{"n_experts": 64, "experts_per_token": 4, "hidden_act": "quick_gelu", "normalize_top_k": true, "balance_loss": 0.00456, "vocab_size": 16384, "norm_eps": 1e-05, "dataset": "wikipedia_en"}
Below are experts of layer 9 (counted from 0) of a mixture-of-experts language model. Rows are named router (the router's row for the expert) and show model dimensions 0-111. Each number is 500 + 50 x the weight over its row's rms, rounded and kept within 0 to 999. Numbers have three digits each.
After each expert's rows: "mostly gets" lists some tokens that are sent to it at least half of the time; "comes before" lists some tokens at least twice as common just after its tokens as in all text. This comes from a sample of Wikipedia text that the model never trained on. Tokens count by the router's weight.

# expert 47
router:521528452494579600418567398566513527513558485558426516488513563578538540502656421563622604541492534517454527443513430452422449534502597578471568442528419565491410562490405560652473565553487583483498481474510521558533564554527459550451476432541545494465427522497514526512538513546399493429538552461563570496521571489473522504476479599517
mostly gets: ".\"", "[", "\".", "(\"", "...", "( "
comes before: "\n\n", "th ", "\n", "\"", "born ", " "

# expert 39
router:426568481589530435521427405522465530535436569550518470498504442483470519462561420540525515461446545421417547465549502603575441512595453446558567537474624449507525517400511519547487475585512510489482476484633473586381406393435470472495630478481486607413475595588458535436382470605483449501450506419466430549461567593560411592541402539532
mostly gets: "Votes ", "±% ", "votes ", "JPL ", "Swing ", "Turnout "
comes before: ".", ",", "| ", "|", "; ", "–"

# expert 63
router:571484518540420466608481455486507467501612488535477538552512483538576414491506419532453571520482538494407450548498478492535489520429506582537532437484399451500442538504514543558480604452459551538443465534553504491512460513470559515517448525491509503589570438471486546455571550525597433428554557481422496575584557435405438487469487415677
mostly gets: "played ", "See ", "/ ", "provided ", "– ", "— "
comes before: "- ", "==", "The ", "== ", "=== ", " "

# expert 51
router:449538520510439512435439557491484454513558505457549490584463427480451543575396532464501556503521572495436475507521532458474423464471428525501483480476563498442543481549585517514507480527522484397454500523517550519503554375493571519489556513558476574479468455515554495438418537544565524561475404527447541510564393498538502535533565508432
mostly gets: "MPC ", "Win ", "Hard ", "Doubles ", "Loss ", "freestyle "
comes before: "| ", "|", "(", "m ", "Albums ", "kg "

# expert 50
router:484462523420553507522507558548485397540385453482544469428570531492575484532416535451503509577553525568442479545519541569449526499502310500361555416479469587502515419528547454447532385446449496428485494594522556515464528547558468520467580508486468534531487460439520488504504513525539505525518580465544532456467394493509543464476513408502
mostly gets: "number ", "station ", "role ", "part ", "village ", "List "
comes before: "of ", "in ", "and ", "to ", "for ", "was "

# expert 57
router:445553581486571499489489490536514413467437425407475451428538477500532474467557375485535407559504456509490478449544385495491479487460405571506429529498460539435447535572434472458425539489461484512547434460531462506587634404515491549496420470450474425498537572438444430503549447470490532548488564520482510512550459470523505540544521557397
mostly gets: "), ", ", ", "February ", "\", ", "August ", "March "
comes before: "and ", "201", "which ", "202", "but ", "200"

# expert 43
router:504575396539523484406512503452430531510539507503490492420502522501516568534496536542447517528435445522578544525473532500483481541478534472512444517499529521471530451559482500507521549454490498513529398451545417404519387536499470466475501398466518503495481549430522420554498513385483564534465491496436506482514494474362557463477458577595
mostly gets: "cin", "ensis", "idae", "osaur", "|---|---|---|---|---|---|---|", "aceae"
comes before: "\n", "us ", "idae", "ae", "us", "ia "

# expert 11
router:471455535442533467536477545473524436438555429502516542511447496442532508570460500482530544565500606481431498504532559469442502475522377395395552509478494510528527484521545499514476440434486501427536471571484489450537537456562499441471558559468514605528500461422501503509447512540555480419484431533441514477563377418565420482529426474533
mostly gets: "football ", "television ", "debut ", "games ", "Championship ", "music "
comes before: "in ", "for ", "and ", "on ", "of ", "with "

# expert 14
router:582491526483398523535590419501452537486526495532528466479517607470502515554593446499535458519518551498522573531497613486490589448473424566505545432449361430568462506432333591634446558505516481520465556540570476453494546432494425503534514542538501577488453557516600587482466432576479434552433484516588517554588548471530460430490419549489
mostly gets: "\". ", ".\" ", "settl", "dec", "colon", "legisl"
comes before: "The ", "In ", "He ", "It ", "==", "On "

# expert 21
router:434518465583419478431496503488491455490447504503465476524529505466453434589516476471430399347495441546519553468499549523637510459452392465552496396515505439481540474499487543471511487556514540583578533435558471469471475525458494472492687619466426442529519597577476440544578401529460492467498501499405528522439510511487450550462498520481
mostly gets: "position", "ator", "process", "tax", "tors", "actor"
comes before: ", ", ". ", ": ", ".", "-", "ic "

# expert 36
router:530454572584482521460476479540440576564502466537537592452436538517436508449534455450468467387459463497584436415552486454507509412494390393574525572500411496440526483518443457475475556544412416486461483418415505561522554448485548526577503479418539547578534516475482555490491393476471548488536545467369476521434598526533490580462506512466
mostly gets: "==", "|", "== ", "===", ").", "\"."
comes before: "\n", "\n\n", ", ", "==", ". ", ") "

# expert 48
router:480451517628442546498498565431557541466521527408506513496497451567509496542439480482553490529555531498504494466480462549373554554557625539643507527450479532533493575448441402464591466549515506548517592627498462645524473499506491474511420571468531534534496440586551563443525537454526535496415468479468528571467573480510494452470520497493
mostly gets: "of ", "during ", "among ", "During ", "For ", "for "
comes before: "the ", "a ", "his ", "their ", "its ", "this "

# expert 38
router:492488498519532488497577600600546540445535475462564473453399618588616432489506502491544524581455549535473492461566461542509572558484553455479560513501471576534533511520491440502427478436481473542568562648431477548423441464530510522428407531512474518528493547506462531449547514574567496499446476483497520455553503491475477466479529488499
mostly gets: "because ", "gave ", "find ", "wrote ", "Despite ", "where "
comes before: "the ", "that ", "to ", "a ", "in ", "he "

# expert 58
router:605549463519522494496488442500435548555563532525458509500485413543474483455585533547370522489445535515493590517467450549578540453389528483468554498504583391416465476434509590484520561423515509441476404509513521385495442489445500542503449485505542433501416533515476474383505502454419574420540508612531498455461483527451494423552491576500
mostly gets: "Mr", "vs", "Episode", "Binomial ", "Rating ", "Lt"
comes before: ". ", "- ", "\"", ":", "4", "3"

# expert 4
router:476554466461510380557509564552534434572544390564542436486594530563596446486456480508571513635461541434519506550475470479576479452432507439585406491492494497460449551518468515500477535530501530439548559496415465512461487463622441457499498493429500584578418474442563486474442527518457442533439480473547480568471549490587512413574400455456
mostly gets: "was ", "been ", "were ", "became ", "had ", "being "
comes before: "a ", "the ", "an ", "not ", "also ", "released "

# expert 59
router:516529461461518432484534378563472567551496411501490513492566446468483574455492505432442478438465509437387471482487481619576521573366510515428543399545495436428522438499496516465453537433425511419473486590513512505526542531445591480447505520430539554423459555528555520421445454454540483528521546447531409496595470472508415483501475554375
mostly gets: "Tournament ", "finals ", "qualifying ", "Challenger ", "tournament ", "⁄"
comes before: "–", "1 ", ":", "0 ", "2 ", "; "

# expert 13
router:452573556510494601469479452508437493513472571524546518546412567508512467427467485533397580508536488465474581525518474502498511464605508474516551540486448539478513444357558492476453545474425529548476557392481435427523459449496444505489550441497533575551496476559491486490473515503497400536463495414460623518507507548462445540517569429455
mostly gets: "sq ", "Population ", "census", "km", "DST", "Density"
comes before: ".", "% ", ") ", "0", "(", "population "

# expert 42
router:504476474441538477567595454495547474478454466470564478460439577572569505566395532457475541628490556469490483559416430548449589413396455387385580433479517582506492509480515475477438389487531493507531547534396541501451489590627463456451435593486547491585436467395466440481573515577473525534494502516567505509530362555500510448505482465497
mostly gets: "could ", "should ", "must ", "can ", "often ", "rather "
comes before: "to ", "in ", "be ", "of ", "and ", "are "

# expert 44
router:498485435486639570565455522504537462418519507500498537568556468587418486483455544536524514581468516448456425493418596434390481516515424454459391577493550510476505506459497424379516412560560441473428491475399453415492512473571513448518545370551489425510541391430484473542500439514559607496511481509535501430495441527560466400547555469494
mostly gets: "ov ", "Jones ", "Williams ", "ev ", "ou ", "aya "
comes before: "| ", "(", "=", "and ", "|", "– "

# expert 0
router:500450557469486530532431568473484437414510485382530496420426562488421521464465564542571516481561435469426477559516556492515464459481470447431445465408493562483574480476532539433468447483578486544520406522524573412484490472506518514530523515510471456566521446413526526551457484512448495515540572572511534526503457562517514508451399498470
mostly gets: "=", "JPL ", "politician ", "footballer ", "classification", "List "
comes before: "\n\n", "of ", "in ", "(", "and ", "for "

# expert 35
router:599522404386501440524490451457522514504392530505515546641536448416481494498475502433459625412550531578451481514474530498542498538459414534559531536495539482507565466586549524568556468464520588559535518436552552490551604556498431451457499485531519453460591468524527374513489589421565561421451521516520495458451500444474421567465486584575
mostly gets: "\\", "{", "uc", "τ", "$\\", "$ "
comes before: "; ", "| ", "|", "\\", "cin", "} "

# expert 17
router:467490465554470447411563498453517536535508492533540485524492517509533521534518449482527549398413506485575451531531543557681619436450415372562537494471468430523522526514452581508519459369478550516555552396592440529479471514445516465504578562446548477532463673589482491493603498539443418412423541549484503548482524502526414563490463514474
mostly gets: "However", "year", "however", "country", "there", "later"
comes before: ", ", ". ", ".", "ed ", "ed", "ing "

# expert 49
router:512432553517494537473401405608589500457472463471405456502469438486457470462527559628451478543488568457523506465475474578515564516570477474351476491486497592534446446503533505467466477568463427493465498423546502496518484575467533473559499442525460528528474451491496560513529501453543465564501489394573599600454450508564500455449483426508
mostly gets: "Coordinates", "Born", "Occupation", "Phylum", "Species", "Clade"
comes before: ": ", "= ", "°", ")", "\n", "."

# expert 19
router:480426487570466526612534538541650476409471466578489449478440506530558504485414518495542518611469586415401493496460474497546474518464502570538429475548498584484417505504472528473505501555518494532539472404411484558470466542470441602563499486518538532544543458507499470534490464544518464499526510480407584529466499463528566402505562421530
mostly gets: "At ", "joined ", "located ", "held ", "followed ", "near "
comes before: "the ", "by ", "a ", "in ", "to ", "on "

# expert 7
router:510494520528488499513538545524491444498621518604534514548595520442592497508513493539473454561462476515555419541486492509447438478493590448566487471508483421518620487552455359549535557519588483456590500508482432497444531530556465535519548595372508534533550557535472498526538448544537483492546505417443554499466513465507517529538574456508
mostly gets: "ge", "tis", "much ", "Ge", "Australia", "University"
comes before: ", ", ". ", "as ", ".", ") ", "'"

# expert 61
router:413569570438496518578479521387507587490431524568508534459454464521544569523529468415415399559446486541443504394521525562483419423461485488461517512413528487488521566469549463571507587554545450498481477546495514529501498445489487462470517436503408449507526546558564425468534503568605521542495441599474545483505529440453452509514437453491
mostly gets: "However", "According ", "These ", "While ", "however", "|---|---|---|"
comes before: ", ", "the ", "to ", "he ", "it ", "than "

# expert 54
router:481536470572435381501415521487533501554568505390422439566476506474496505492525515573517517495441398534468414443535541535581402552553479456497454431540496500474519534442479484479495504501613510549535510417572489551501499558483539561466618517501552473565446441558467473541544552454539433469447542465402436496471470527596543520429422505533
mostly gets: "Genus", "Coordinates", "Born", "Phylum", "Occupation", "Animalia"
comes before: "- ", ": ", "″", "\n", "°", "by"

# expert 18
router:465498443487475522607478466365403548470450551549451461447548523488604492475564502569411542560563456537486488545431511524448450548444418440465582532475543424587489494474553453448458536579453451458498416557447532495587556503595500489528508533525487599464550408533539506496503485513495563544484592522570444497509481557538495550585516540557
mostly gets: ". ", "). ", "Saint ", "Candidate ", "St ", ".\" "
comes before: "| ", "The ", "|", "\"", "He ", "In "

# expert 22
router:574441555406514430486542339504519512452532530530499538483562501434517474543553466566499563436439485472527516502567437473564521442497505444513468507439543527476397486519446478603544497468549588528545561448469446545496485516565447511470388518486637502556573458490468500504549421464453567516481518523540495563490378509555518522532529465467
mostly gets: "who ", "they ", "They ", "It ", "She ", "."
comes before: "\n\n", "was ", "is ", "were ", "S", "had "

# expert 29
router:490471528588550503493504386364456533594434611505527495542542581427530512517534473528575500449488467471516539494563550550590496511534387416530531506494486595476537496507496650610513431494499515536572591440572460473515493501361517536526549500469559495549543584603494491519557522485471438518534489489511480539422496589519494563491461528435
mostly gets: "high", "century", "inter", "Inter", "sup", "north"
comes before: "-", ", ", "–", ". ", "s", "."

# expert 12
router:436584535553532532518463536615600497478461519512509460556454599528515474442503563512446544498409463474547557455604435420490580514427574543506490511494410537590478590545439480487545574533571546581541534619553415512495589523507469560555422534471449485464451520567519510528533521544514486582497487491553555565522536441524520480432524433469
mostly gets: "but ", "and ", "when ", "while ", "that ", "which "
comes before: "the ", "he ", "a ", "it ", "they ", "his "

# expert 56
router:432521396601605489505469556471516484471566419552491450391494500487526449417520503550507460488451472509606408488585511511583496547530498472544494571397441447489606457403521538469455473471483446538565426453473458522401464526498645614493533436445384466481517593563567498493472515503471547487523542433503510439546474498447547506532478519479
mostly gets: "ville", "ler", "burg", "ley", "berg", "ala"
comes before: ", ", "'", ". ", "-", "; ", "t "